Below are experts of layer 6 (counted from 0) of a mixture-of-experts language model. Rows are named router (the router's row for the expert), gate (a neuron's input weights, with its number), up (a neuron's input weights, with its number) and show model dimensions 280-335. Each number is 500 + 25 x the weight over its row's rms, rounded and kept within 0 to 999. Numbers have three digits each.
After each expert's rows: a language model's description of what the expert responds to; "gets" lists some tokens that make up at least twice as much of what it gets as of all text. This comes from a sample of Wikipedia text that the model never trained on. Tokens count by the router's weight.

# expert 4
router:502557528467488512507547489517517506513496488488519487446555491520511511489499502535516520537512443474509452556444476534509525529486498530489477431466540453519482499521
gate6:526489529502482492510513514503486483500492454493523509521508509570508522510482497568486545522469491508487481512470488517524541490517574535508489500505464487519536515511
up6:509472459519489512449507480501474469567474451494448511478539481511511495485490472510489503493487517519500514522469512502460502513489539515509500471468475494527460505482
gate7:516519503456487503513507494503485525501458473524475508480492514499501476460484480491529504539505510469429487544494550527528520506508543494513519491526515534485501507504
up7:492568547541462509521511490553496499536488498486449488474500533468483507460501493540490484522495521498469498501548529439475452500527486466487489501516506494498474495519
gate8:520523489504473528497521467491538497463506505486489530500510484513475473492494469472544547453505512491510486488515488509508528555489500504540499501504494505508494524451
up8:486477481522493542504497491540511516485554490509503552503509506472510459495512524472500488483552516513488548444511526499485531545510522516542472525508515498522538528513
gate9:516474534507498492454512466511532530516477499495470445517506509476512539487454455507462481485475508550457470521489478511499542501485540491470433485521535468535502484492
up9:522481463481511526512459507505465517491494475474472506461473528515491552509491477531484503479526482466505470483497502503501516509488515485482467484516463511520491521503
gate10:592535499495497523470491492495506498524499496496477476513509493470530463487491493483453520474475513527482459524472486513480511522528536487467556516497502504496473522542
up10:483497476484491515491493547493476519532512442509536528506510497540501540535508484477501449459479504466489511569463498538490526513508458503505527486504451511463500519527
gate11:475469504503543487511530542497533486494487491532542509509502517457497501457556551506494491521510519492484473487459489508482489510510513517540504496453485491487470517524
up11:477461487481490495478472467489463500466507492564488523487509478459548460508482496491481503486482509513498484491510518499448457481507528468495480535487510502534478507540
gate12:552544530501439515480498470496475534456496478492466482462533480474487506509464443484485464520522467514476528504470500487520526477534480485482519498509489467502486496472
up12:522527492519471494511569542503529490516564465480547486544489528480524480490532453496551436501536487563506468529515503504506521504500479477506535475527494473475466479556
gate13:488511515517493517523500478464464474510506534521499512439498501521530485479526478550437504521527483516529510503490478505441474546497483494516492465475508471533476476460
up13:495484460472507489514454460516514446511498485456489464507495493484494489488509516500491485462498513534462494490519492508518498500508493518494505496522520515524506442491
gate14:491504462527568514473487540459511514468522492498480505463491512490486499501513504497513523525503531505513455514474467550482508523511515497492475487508502471488498503473
up14:496494512499453507545509551466465475500493502478513488456457501492474463525483529445461520500527477493492514495489487501515516499495522504551529465470471475467482511487
gate15:513456464536489505492492498508499511490472501486526485506511530492473503503431522506480545508542489512550492494519497483482494499500502494527546530487491482521519477524
up15:501487510502465525445490481522475473470469522521498486528510521505477501462497506503521478503527466501508490501506501510486509474474504512545556533497516515510494502463
gate16:513515541459521464463515509541455474541474512478491509449549496495524515482491509532555471490520502485476441525461541507506498535478530505469495460508518547444482528502
up16:525524544484519471484522473523479497545487541513451475495559522456538493495516487532525467481496481473476500536433527485514508515510491535470505461511498513500501515524
gate17:486545523498489514508537507507501539491497491473523428536491483484493471544520526514552533509537488494516502512517486467489485512509496520535469500503511477569502474504
up17:513444490511542497512524502463476485488534511514525497470504524504459537491534501497489451512495526466481501457485462461508468497512470452462541527439522503485482519498
gate18:497509529523513495470485489491471527524479472505492457467542522499504525493464473513542530461512510480490490514536516492494483482513498497478533529503510451476499445497
up18:497532503495515537449538499482533508497491458477477470462547523503510520518432508491529505475543529455511507497516489494508528469454493452499476478537496498531505543467
gate19:499525518495480514541516505504470480501543519482598498502500517508534487472487514501486490482525520560489522456477567517502514497441482475509499531534553485508512464526
up19:521478521485506477494525495453503492518515483497504482502531516501448457519542504499530515505517518490507479519506511515491559506511546511499451481502469497505509521499
gate20:479466464504503526497514506555500474515498506546536466505448476526478504522509476536512494489526488499468535537497522503484510500535505468498481507458453487470493495517
up20:490444500535528506520518483476512519519505501536549511531495477519455539538510503489539502505487491508479487503513541475501489510509503544508471550511514437484505486477
gate21:529543524527484492479499476489490542493495511465532451505471495499522539491500471512471475506509484513505478516526455467495521499522495541518488510528518494509570521486
up21:472523477494516493497533515533471491494507511475506523502491548501528480503505481526527546508479511487520486476511512481493476520475482473504520558523504483481475482519
gate22:466516486481503493488498514470551503508491456522533496466506491548513473535497503517500515454483484490522481483525500502539481508512500517523517492461504492512519524479
up22:465518537481519449483434521481487491491467503479506483456531490522474501502527510505464482519421501517451497489492470512508512481483533510487528489528451484495518473487
gate23:510505522517476512521512552467494502500539519509504491532518496545548509527480499504491496521513519549506510491489516497533512486484483473490485459492462501469509473463
up23:539466504494540518493505492560494516521551493486456491484525508530458490498538514492508522513468513501468497471520489534520501520512505472503523455529514511491520503473
It responds to: Numbers in dates, tables. Space-led numbers starting table cells, birth dates, scores and measurements (May 1, 1903; Málaga 1-0), plus month names and abbreviations.
gets: " 1", " 2", " 3", " 0", " 4", " 6"

# expert 15
router:466473498512487462498506500516502475499528498521470509490443498479519545490525540520519464513512451499512526479540512492464432513495469489521498476519557517484491481468
gate6:492486499502532469477559494531492491487501512500502517499488498518496534446478509503497529529527458462470472463525514518498469488501510421515498466538487510501499544510
up6:506506479523552495497541488517503482458506495488513511492518479509475527453460471526476535516496495453504481471484495530488520535530470462490512462516495491485454503488
gate7:492494509484529500446466478487517487480465500586507485533510488473541484511518486515530518507510498499486476522496523452552499532469495514544446512453528533525484514468
up7:507475479496450485457508500477504491488495483537500471512479501472514521484472516514547485468505491537459514528489448496527509473484481484504525507472531493505518475516
gate8:496525483521513514528555514496509502496532511503526536475486499488476495516497482474521512493475511497479492510559522527466488518546517516518475463474484498447476525496
up8:555502505528478548508488492525497475537521512520426525529494514511504513480513536555544466526515502521471504477523501543463502541528518500479480524481472486511500496525
gate9:475489525489488474479542494557495515542512477532480464492475510520504545478545504477506434467485470529543441497515456468471486485513474458492509516505545465521471480494
up9:470478527482504487503488475544498499497426500536479512505489526490474518521464536527477496562489466564531485507480494470463454488508463486479477506461469458553481484482
gate10:430493533486493443507531533483494502524502480500514509498489491542505482491531484456502473497523481500496507518480463498534465505517479496483515463484526497445495495459
up10:533485496510486553461489462560473517500472514507493478518528522445510553505492534503507537534525476518498494489503457433457484473517518525574510509513482487532523503514
gate11:454485551477481485534499538487488502518506470534495478484525525484510494553511499517499517492546538509502513515496527521489471516517467495530481498507521481446505500521
up11:506487469518549510497486513481498483469505507497523487487486465480522542493470523504490504549504481505476472497512502460514500473474487530450492450492430511506500475516
gate12:452546499457498498503529526487486487504448519524464497486471516510485525506482490453510464510467514540488550488512527494513462515476517467489490484494560514514480507522
up12:457515508506506491491460534541505485518445491501556535473513532507454483524480495516475508481510511497468499471528505502498528459504514559527518527528514500500477495465
gate13:504525527480491512483475475543503490501526539491476495528523500471511510492534502490519495522493495502475519453525504519492470536486489497481507460523497492479470473478
up13:472503499497455484498502489486481503504500493479492538474507473538513486537505535530489483501544518490516475507436495517487543482496476542495518522508501503510549499541
gate14:438485526493509511466506506534515511484514453532437494520507479493476536469499511503536464452496521534472526486541487518507497470533468463473501494493491522467447481499
up14:498475519516512492477486502488493522544459484500491516531520533497483516488488539537480489439490501540542544517497533525498485486529493504498487474495529454510455496477
gate15:515507526542516512513530493471492524499559538479473507483508482467524524543529491528496496506462492533499466495506514522496443514499485526482492509467476490499466522529
up15:506459484507534509539480531562504501485528545453507473494530493490502526540528517486506511485514491490524477482479515508468495504483491523529501489473484488509454485563
gate16:521485514500479455498528485490478502495496516536502516505475510515479488478543502523539443443524510505526514493491511491476467521463503524494508502488530509532477506527
up16:502502490495473489520528485450485505500530471511461547516531504467500465509495492533509483525482523505497470489534527530522461487502517530502513491533476515530511495460
gate17:523504498475494462487471518507478545492474506476466496516476419512482473499469494508519468484497481566539519489469513498505459503505532512508461496458488484467488525461
up17:512548514499515486483488482528514483464487502451452480507504525512498503442506459515530530525498469504503494512464537491524511505518507446538478490524490499503462538538
gate18:507482453525522503466515481492512478534517508500515501498506458475508543499493530507510485504492474502474513467511454530513496501502462460512517530487509480465498461515
up18:481491460497497487528506535453535487465511526510507487519489524524483503539475481473502479552477498544529490508474461514492544488518516481511511486507506488516498522533
gate19:479513501517488501505552504499487521497527482490477525510515464517489493503470479448509448441489470525500499476470482524508538532531474509487459476501513485475475485493
up19:486541474540477494452496460521496495473538471501466509481500499493508509507512511478489449518502498482507527492520519488483517496520495530444483452493494493480448460492
gate20:500512512466502518490491487454471492507528453495509492496512481504504502477519483505470521519492463520499492528503494519495508453495458490490499493509487505538533516469
up20:499483484502524534490499479474501534521531476500492498472490506497507500500528494494486510492490476486499496513508460498554515512466511489511456448489487507522593552493
gate21:517464513512522476500520526474510478459496474540469510547450531461550501482458521525496522487523478515514497485500522509514503499496520504468525482490538470487494499491
up21:482464493492546479504491509460493466470504495509473535531483520462546490486472463558500520498503532530523495500496530508511518505455499497488513497479514480500463483494
gate22:524514465509490487508492452477491493488500530536430477518483496492524534505529452532465499499504476544501489507537531533481490505469517552526537515513484494552501507516
up22:489540466485472499492481521464475493487481524527502484477491470517538489518463502494497545476506497556539514495461459491517565481517517511465548477507502555523481529486
gate23:452487542529485527485504495488498468495480492511479464519530528481479559467501515506535488471477515530494528464485514504476459539490525546523565554508515494492529519518
up23:518495491499474448523472524517511501474494491515529493507545490450481517514525512481497521533491482522497503452505521507492511498464496473513507457518472466512502521485
It responds to: Word endings and first names. Final word pieces such as plural -s, -ds, -ions, -ence completing names and nouns, plus first names like George, William, David.
gets: "s", "t", "e", "es", "d", "ing"

# expert 12
router:573491528537527497503488511522484504484520485511506529519482483526478518489497494492476527493507496534502499507498469446510468520488509433461529486534509530518454496472
gate6:531470472499529485501464505508521504511499497475463451470488455535477465491501488480524529503520522469517484515521512496539473466506515523526506525523504508521506519481
up6:538493517469451514481589501513508505495556487509509504548487523473495498476498475545503512498486477482488501539492455486502522483502492549451533454494460506504458509504
gate7:506503495510508528445489487497474526457515511519514484496559525512536494473462471507462521484512485515516502513487472481497495545503464449493499507511570524484503500458
up7:513516493516536473437515461468461560517495479502498482519522511523537490473494492507467504460500473522519470482500477464499483519517467456475495498485554519485526467480
gate8:585476522505516538515523472484452529498518483510506518482486528484505520523524502504511526477505473535479508457462497516491479488534495482492502449474493487506483493485
up8:550475526470504538512532521496504476464527475455493510505542508479501500527539523533506475514491508517508460494519476451529475491511519493510513538496507511500510487514
gate9:512487510484489549488473455516473492480480526518526493536493487525519536534518486513481491457504505519502544503513511482487546472550506498522503507537499491426497526455
up9:451496465559481506507510534487567479457526417509520521505518550488483514518531588526515509515442514471510517490500516494544485488490485489483494502477483510467531544454
gate10:535500498475525488469482481527495463505502480511469515484511465495484558495459482489522502555533481533471500490475507500509495503465451508487511518485509508461479519515
up10:478494523519507483499505485453512479496497529527521506526524488481497526510506526478540527538507492504481466519504511476464494519521467468517490471525502507517516537512
gate11:461460486545546503503534483480489493519523528532506465457503505556477499504500472500489535487497463498528536484561473507472474502518503501506493497487512496505486448488
up11:486504504522537512459523514471500480495503483510507483480466503528498510484532476488513513448499451497515534455533493529467482488512513506476522510478510493491505501492
gate12:535507496527491492553492491504520494545499497498491500514494490494506506533540509542488412490501519538507506535540486495505528477474512495534459491489464526526452491497
up12:497491496503482527500546531471506499490493523531516491539536509565550525535488523513493490465500488513477486494478535523502470528472490499519509487509514495483517481482
gate13:484468521543515498498488515486507532526478532522477546498484517503485505490481532508489492508490474504513491459509515534488513482493477468472520508503474450513499486474
up13:522522487473520516505454526491480461467480450491535445515533500527477506489523521476498490499514491530506503550506514480497514517530502501500433497488552521497490521504
gate14:526480469544541490504508507521507513491473466512490545505500496530504563527480476497498519497488517454512528467457495476455483521504500478524523486508521493500500503460
up14:485493504513489524528474520478479463528528471463482498469523535485490471516473577545498477494508477502505471537516504499472544507471551490468476516464467447489490482533
gate15:525501491489497489454536467493483534530487531496548499548470507518480489467463523504490490505458457491495468461531513508466477512481532495513507524531491528470518528489
up15:545501529503516525529540551520512500503528489492460493496507483496511542516521513489465447477535525520559536504499511532536518506512525494493501451487463493488502473551
gate16:501500531531489469480537492542513542498524513480476551521494490479471507506512510522478502509500503526484525471496463468497484545506494477478499496524527519484504510524
up16:470545525499511527487507525498489479441483468481503557490519464476475492515522512516512518461521505498479467503494466469542489495530480485462492453514486517465513543519
gate17:510476512494507518530484439535469478478502501502474508492490523481507498498480499518465486509507505513505510495504511458466522510529509510482522486535481471516465495519
up17:488566485490483486533465495471453464476473484529551506504512513525504505470525527523496500533531525524499491519474487536532499505513519507512475482504497513484490540477
gate18:498504539495485495479539509497434491491536517504483538501487473490491478488470491463468456503512479476521485485520498519522506460543515459512521518499489515571519502446
up18:532484503442478508526484504496510491503515525487533510472491546509527524511493540526469458534488477520516465510482529488459505515496503485477466495488463525473494523511
gate19:502503527489510483474522515517478472497494506479520509502485519532555532488557531517542495459468500497503515526509494512494519462527520493533483474525537542531480499504
up19:520500522507497498543478460505512511499522509514484550457499481478474488522476447511456485518537557507515504496535513526476519521510464492500502513527497458527503489465
gate20:449475532544528497499474490518455465507555509486493520488478518495543505540522506466462502498490498509471509538482481479514525467468483516480477485521479488530503510530
up20:542517511469469508516505526469509482470520494488474482504539509509488493505454510532499496512531493453559486518507544495481443520501511468504523501485528478473508527480
gate21:508495538516484489481511478507480466490488491509529534502501464478489516444456492521520522509505476506432497486487494481486433521488501519484494502463465514518466464488
up21:495488459517519451522514516489525508495500505524485499501463487477498500513509552491510519520501454513550478476480488485513513506463487475446489480524479498502500565533
gate22:519472529508497522484487500518523471528468513506447517491507474515536527516494508496498491494487549474466495499485511463503526505459482468482489484538467543513488494522
up22:537529494499518521475514479527476454512513499550469505508458455461546502482534503546510526504506553490446514521519531457519536467497489504472458491521481529540509530493
gate23:485546524481498528465517500480471525486513506500509508477491502482530503458538451495444514521469498513485521506463472450490511526545487514531497501479530522500513521529
up23:499487508496479509506517487483499543487523458516496484479526482498500503494484468494483488530455541510484525505492485487494497515562490521530451489512535535502524526538
It responds to: Infobox line ends. Line breaks ending infobox or list entries after closing parentheses (Height: 1.85 m (6 ft 1 in)), plus slashes and capitals.
gets: "\n", ")", " (", "  ", "/", " 0"

# expert 0
router:530520509491500504441497473495547519480552508498452516512499513481482495518520532501531531501486559524537531516536487488480491498494498545492513510458433524472517530510
gate6:500505478503515494485443461502503489517532484530474452516498501515529500489515464487452514493510512531478502473535539510480471493494501519503501500480479507524506454457
up6:469541546504479544554500485503473478495508460512544462481475463492514509525495473501512512508500517518471481463495501496484526491516490507519521487524458490512520492537
gate7:470493522480491530523503496485511511471519443531501504519487516543518530510495526504475484497519519522497559516534506483462501469537487483524491565527472492528507498517
up7:499500534495502532513517481485473535492537482553477481513526503519565514494512520502537485495489489551502511510510487473493487476549535517544499527537487533522475524490
gate8:488474495497438529508454482504484509522534483487513473496439505519468467471511466493558535463486514530509502559531547507489525494536527541511496518498534497499502523512
up8:505483486527516500524488498487513522530460493506460541469491477478513467472514514525484466547465549482528577495520468480471450484492489513484491482504442498466496470521
gate9:518448489530518536492502507506499505432494484473496509517443479464509506508500536477470500504506524506460487490496524489545488498508505511481525457518511508492525520538
up9:536478459521545526500520460560510498464496479465501526540491474468554502548466491510491506524493522534487478484488523470505483480495479532520505480512499492540465510537
gate10:538476479523508535507495526443533513508469500478506494493489513479508481487536464503450513492501541540524509455483505497501510475504507472543485512490430518470505532464
up10:463494503511477488510501525501518516514467467508490477476481538497537512473496498507484510503483510536544534475521496480490469505459466501534470479498428440502514514512
gate11:487485494528481487481460436464495498501515532457497530519520493504500544514490512464457457482508527514544560479475536490518496522474506515490491502478500460536502502512
up11:500554529513449493514473519492520508509475529523543523458479496554501469500479482492512498531494463504485445528487458546499509530502485445525447543498466488534469506486
gate12:450476489494483497479502488514512481464499449491512491511500495510483475501481530528496539474486507500529479483507450497491483523498528478494485519488525490537476487485
up12:482515483534532503508519453495546529478513504514539534512503523482485524536490529488511495476480526432519494528492563465492549523502475520555457504488553471508466444500
gate13:515468503502477494491462467539527488500508530507424492507540493444536481541483539484497437480538522493518489482517534525519530518505486481447507509484507475530482519474
up13:469525435485485526519494502530432491542487530501517485521499513482544515495498470501472541510525490529524450531502515495513538473479477498488492498499550497488486497499
gate14:509469506471518457511529514485493494501493501540503488488432488476482552517490519501553482488473530481489516482506478521513502490511478469509530493498457533519527507537
up14:547533479558508497492450468527540533490522485452550486487522511486480537491500510524495500487541481492458462511484489519472492508496468492540482462460528502494507498509
gate15:520498509514506521500490512477510554489493503494514466540551501501478499495489517469441568486461521530526477515521515511535481492458492547568467530442491514524508498489
up15:505526494527496489513515469537532453537561515553499487475492481435514466509489512516482503480512467495503483503483536516476512516503561433466476493524486506450513509524
gate16:509518487473488495501518496467472527510503479445469482512518476472465482553475501506499508531473488496513462502475497554503434511564572499541509511525458552484456501521
up16:507508498487501454455504498465476526505483516529487448485451527471504495543508555414508472524499510453522500490491495469516471542499516501487453513496424544538497511492
gate17:506527491499495469488500523510519473478509512510492490529551492463522490470522490525546509539459549547487481460548483510462548543521509560523466516505476547491488514525
up17:515535480475482549527504523507503522494522495494488510481514479492490525474507490499497473486455495492495511486523533447474499473509511499543522457542473474482548516524
gate18:510477490525502502483471494492509537481524463506509502487474486519514492512496527522507503502525519508503490489478508483460482461494519523438525502531467470508499534476
up18:491485538526522515487479489512509503471469499485515488506468455486464485507440472519501513483533508497507486492503494498454465510473516494500537486501466516463500519501
gate19:479459502455467540490506500540531483516505512461516485549497494490466502490528509503533492546512511524509513448518492477478492501534512518512541506486471496480533473482
up19:489479499523494502465516512472483522500521531439515495500481495481527552530477494510481473493538483485519453484546502539513504497511454420482461471511514514510469488472
gate20:472513526481513499486452537483547500514527496466442484502468529482491497463519488529502434558522520490582508518503502515526524489478492553486471470481498491501526493535
up20:493467536561521539505505476479511501479516474477526504508500547507486497494507497499481504479511506524500480500492530543455448482499500486524516479529546429523490535533
gate21:517514488477489515476475485496471481531491557486481533476490472488483508506521458479486482480527541526508487508515507525473521439504492513486562507514511510512470552484
up21:495536474517530530450507522475495512523502478462474452492461487490485493554529496491542482502492493514488531443554507533468499497516454481539469462487465508498454516549
gate22:500502496510513519473451473490500475492543539500508487533493447492472511519482514513559489539495459522504520476474514505527538498600479549475463492528488500518492513517
up22:511481529503506496517514516512458488462491514503481478524512581536500470522500505483521537486494485460495514494513519539515495482466538498565531493484499525529478478481
gate23:494506497515510512490502518510526486497493541488480526480468484515523451502472495501483493514507555548577538503508464521498514533510514542426509557512507550493481490474
up23:537522474512520498522504502489493473531507524496498513509455488464517477458526493501496464538486544516564534495498485533492517534525493501432522530490468526532485501465
It responds to: Mid-word pieces, nouns. Word-internal or word-final fragments in names and technical terms (vari-ton-e, circula-tor-y, Ut-tar), plus some common nouns such as director, horse, fashion.
gets: "\"", "a", "e", "er", "  ", "on"

# expert 3
router:462501463519586496513511477502465518479504502532499484507513508493527502511539499455486494535501532508519523491494508531480485471519508424522477528478507501463525502512
gate6:492473512526522475528477500487496493467548513475581517507466573465498471482524520476553492530443509494481503500497453489488448497510505493449512507489491519469500461491
up6:477456480486538482447497519521502495482532500465493493534458476519523499472450467478563466528458490510493500447488485503465510485513535509471502478546490505502546481510
gate7:482498476531517461522536479523520463482495523512505482527525560555519523506532491516504472489524528530503498492505481512468500479496530517538484497495534500498514495512
up7:500477510525514494475476518469514471473502486456490517536519508530523516500480542480447472526497489484492498460507455534486524501505483507500480484481546487465496526465
gate8:480487478526471529476468516525477519472463550499513493506531481488503512510485469482534516506477542499495479453501503500538484470544467484535505482468497497478470559498
up8:536469495489570482528497478528502524472509483499485533474448542490483497520526493490452523478503498534492499537539465509487531541450508523439530485520528501462518465505
gate9:504480452476481524536484475497495512493507510493511539491496515529525496493488484486503517533481537496494483505497534541456524538497504514512459458514496474440475501441
up9:475501504497519514461530555545464560531507504426536532488512489489482492466460462515510509498481509518499519531496447480497503477484489480479542511499521526491494500538
gate10:525498482508520475534509525485531506480559487483527519498501504457556509477499438501499498485507537549535485481497486504454466517491502495553463526543522514497544503491
up10:437521483517511492535506489498488528559432505493480490449530478526462535515511493483510519504510484503540511505500510473521522502525461507476541462500517464522472491474
gate11:450493519501510458491497487481488527478509526511471471546441494492543469514546509487479499508512464493471459525486525478471488516508530509483493502528501490541490513508
up11:456547502544540476497520505501514519501520479474469480544486520455501479493540497443454539518488489474523477479490521488485498494504539487481471547459486498518507436461
gate12:511498541519491555508518487495456531498513523518499486523508533471550502480522506485505509502457448477498515512517518486473523530494512491496478496511513546478475500524
up12:488494518513460499484496478515513489487455490498525508463489494481479515474542485486511482546463491491483470499527540509502509486493510506537494458554466563467486508493
gate13:514498474504517521504539551505538496481471508531485512557506522488522478483496489451514476507551514489478490530511515536502453499497470547490504498524506505534530511441
up13:495490459483515489482505522540484519505484542494480539488489478493513524504506513505447513496506494496476471514531528525455498516506506558485518560478516487480547442463
gate14:496480501475511512482486519480469459530502523487487544518507481500474477534536533513507440490515496486519526543483546532533490515471470428495508496493510487544536465497
up14:503501505511457487527477517453510574481512526475543498519534512488535522538425473497490507509511492513512508513556549516503524458526521478520514467506489506529520530518
gate15:501501525514486532498522533532433472520505506568509516493527518467494502525505482510515506488522514472469463537473483471505492510509542504501487494484500473521521518496
up15:501472493517519501514520565490506514490511520533500473439538491490490439507503533546479478467511502505486474482496495499499492509467538519535544550499504464557466504534
gate16:494500521500524516488515476496512544528513505505508452514493506527466537493500529523529512544507469473517471492504501481552490491538505518524481503501459492469524482511
up16:495501483540537470525484530507512482498487471493507518467497476504518481502527484467493475475522527464509508513485515495459501503497503497507483495458530495495490491482
gate17:500503463506505509514467486502539472506535501503529545481453490503485500489497520513503476525483508500469492482591519500514500516454473470495484501507479472513514485455
up17:509443496505522500544435478509499503521467531508505529498454539484494544532449508519535460460468550498520441467539527531501508483479484452512500548533508474484508505472
gate18:530462503496489534491471486513522498498518477512537499518509492484540507476475493528509482515478500499480463508512505498519499521508483514495521488474530543507528509520
up18:499508534490502498517526502499505500519517538505551495490507493548507485508483482472484517501511495473526485505497491461490497479478463506470473504517508490517518478514
gate19:501520441512541527530515508490491519490518500485574502513484505479484521476539505505493453463475535564508480525518491495513461536468517512497484530523541482526515506508
up19:514510497498539489525480500527517490479508493497505498512494509516492528535514532546556498515507450539534512498490475505504452513532468527528475515534528516462531526504
gate20:477477512526512539493486494461494504520429526453474519521494550488488522508493521460485537470451557478500505542487498481476523474532489501514499532463515472488503514499
up20:525549502476458524522530489534529455542542517536508510499498461479549476507512468524497507477497456502510535441484500527501449458521508466437527498507528536519473474530
gate21:500529476465508542517501484496474488513541459526520501510535501505515472525521479514503474522503507509490496513473494503489520475491476489496532492531574506503472486458
up21:479458531480491531458546512468501491482474524517495478504474503491489518533483591489501488496485516486513504527505521481466529479484481480488513479516452518516487477523
gate22:521502534457470486491520493504472570515480479519511568516489498494479537505506477483473499482530520484519486479536546488465490471487481520479462479489464535500475545524
up22:434511493433480464512523502494501520521457507528507525487469524480511532505535507525487482480570476486509438460500507505480537474471433528510493494488465567523518484510
gate23:484524507527504548483492478525462503489481495561492484524509463503500462509516528523468482518529523522484452522491481509512544508515497505449485535478503509497555503528
up23:511501497529530530487520513537514501445513501558541537533505467521525484477516507510458470502508503535487437498535509514506535521540502511494526529500464481478522506502
It responds to: Passive verbs and complements. Verbs after was/is/be in passives and phrasal uses (called, used, coined, viewed), plus that, by, and label colons.
gets: " that", " by", ":", "ed", " it", " as"

# expert 8
router:544459488461500479495489493518521501494502503512549486585544530487541473463511518475503533535504503481432479504510486512460477510499505477497459550513490561508478499517
gate6:519517499490455522516532484540576492496506492527517494529495470537482466504477509488520498472490513519537532452461469497484490501517502434413507514501490527532505517526
up6:517501478471433504522505485487528490489513462487501504515491504529506472522536483509449507453510528468538526451530485541525522440545487487495513492503508507488492527462
gate7:515515500490516517488514548484542491496478506471547520496499468445496481503506484467464512525477481516507482499478472516496505544464451526468492479493505506508468502487
up7:477507492500471481495465481526467529492521485518489489501477529547448488522516504505494527447509506503533466522489494495529500484477485486513510471508494513467525479514
gate8:474523495546520525458482512490506488500494512519534510477500491503483490531490515471500505532509497473493505509507460491480481517492513515504509514522499455483453522473
up8:451512463511513527500515509511539493512502509487535456498490529488490534520478523485501436546510480489481529539462502508515495500501466520518533469495482505454512537501
gate9:484518516504525480500488482505504532519513492480537514505476474500516502503510493477558488499506514500498490458513529487513534485512524470535523529509463523539531500489
up9:494554491500511502501538539529474526469528490520501505524472509494468533537485490532520513498518491544472511511479496515514462445516454486461459481512561461498477523486
gate10:522484467472501445565527528498459526467501453513520522518490494457494523497499491544507547522491535440512514523523469539520496545521510497458534487534456483492455482492
up10:507521450500530505507465465503511518532493522532498439473483538507497507508518496579482471513518538513475503506533502492543477492527503493523523447491462537508504484499
gate11:487494507446501458478477497559449502514511534478534517542508482496504477487504536532499488473492521494461539459501490543445495487516489485506494515511503499520511506500
up11:456473531534485498501553483461495476528496526544513520491474539464495500466479513468522524534502525496494525508561481500492478525469513504456464510529488498544480523513
gate12:495489515486498516496505513504511525469475517476525536503477489481511504556528493477504537459483496487493499523487460481475482536502501489477485511490504497466497520467
up12:527472527510488489468513504519508486480531500503506475458468475540473521490510505487525497461496513449517523540537541456528477490524489432486483497472505507563465507501
gate13:497472487474472485521487497514495556471529505480519467577550495506490493467503535498590500463532501493476500526509522518517476517510523492490508512493530470521471496556
up13:503526500534512497476515516491524446521487535512491525483451497517525515520502489514432528519458516512533496484506490477460531493508507540491483493501487562487509516470
gate14:508464517518496486510484509525489508533511534537505522488517474484514539454533511522494485504519460475488448504476470519433479515455525494509527512493492515502458482513
up14:518529545532494482488464445479509521563520511540498450475502535486503487508494451505514493457522521575539473516483511473493494465570482515494451500499525509511504496504
gate15:525467505552490515471463458456542484523473516545512492519513531494497479459482459483510470485506477516505514501464508542475521484514498530496464501510481571516508503550
up15:522513470454524483506443463505479523536520515469541502542503511524443525504495480504497480497498504480516510519497470513512508502546469516541490517515513511482493465501
gate16:528464511503522463443487505508508565517510512482508498546488511478540544467553454501473489557499510505517492479530514459496492509507472514546488511462528512518501517552
up16:523526511483462508469463489510499476478509504496461470528513489448499504455475488496525529471515489515450531510507489521519463519517522472505488444519517500478503526509
gate17:479509485538475472494485502525484456509476484487504519570526495504502474463508493448480496443512516477526473486477495480518484474455504524510465505491538549516492492501
up17:480529510503498514506518507494482492498502482482497478504492541465518546520487509510514512479470523517537450525536512496510523541543519503528488473491525472556437482528
gate18:499487515518507496533451470511483531454544454488470538539510468504487521477460506528480526498495496486495462516474509511490450517476508572533490486478521525471547454492
up18:492550512551478510521518455489472460501476534511541500494478521524484478539491520500504476476498506547471518485496484522471550500544509465527526506519506501478507516512
gate19:524495447546508504516528541487534492475517502489486483539513498495520502447475515511514514471501524510478495520504508512466475503528547492497472514484455497527489468554
up19:482498548501467497500486498520455521494496490515502513496451483513441517503524508504497518532505478517511535516466481517467530479525508472539528486540513503451496497479
gate20:473487476510484490487506462538520476499520467452531511540518484473505522500532473483524548511500469519496510490530519512479503495545524496530499513496503500492483491525
up20:485454527483510505492476478455519496507463516519470493483528527478502497492508562501512444493472506474507498505507522452540491537496436502500497490542481514474517530518
gate21:511507512550513499521531496495508502540491509511534504507530520508516499489496504465448493475565503484481513513480509545501499491474479543515488484519481482534510460473
up21:490522480474486487509467482438534488490494491491523505511550482500526502501528465508533463507516478470492500495527494480484496461513480473487482514450507482490536479482
gate22:501465523494508524475510540486558497503553512504523487510479495474511496506473486479503515515514515539472448544467511493531546472484496528503500507517489501497505487531
up22:508508508489519488542510509483494505537476472521522485466501510501486459506535512490510480472499494545478563505472479481511481503474507538489496472486499490491498435491
gate23:493512494435511467470513466541494496540526451533473488504505476547550487547468503508534523533518526513512484549531544517509484546498490519544432545520513523477521493495
up23:502502486524475474512485491490465471518464491541459500454517493547586519509513481468505465517519514500526472512489545515500492532507500525502474469484482543501497483498
It responds to: Line breaks, number words. Line breaks after headings before tables or lists, opening parentheses and quotes, dollar signs, and number words like one, two, three.
gets: "\n\n", " (", "\n", " \"", " two", "{"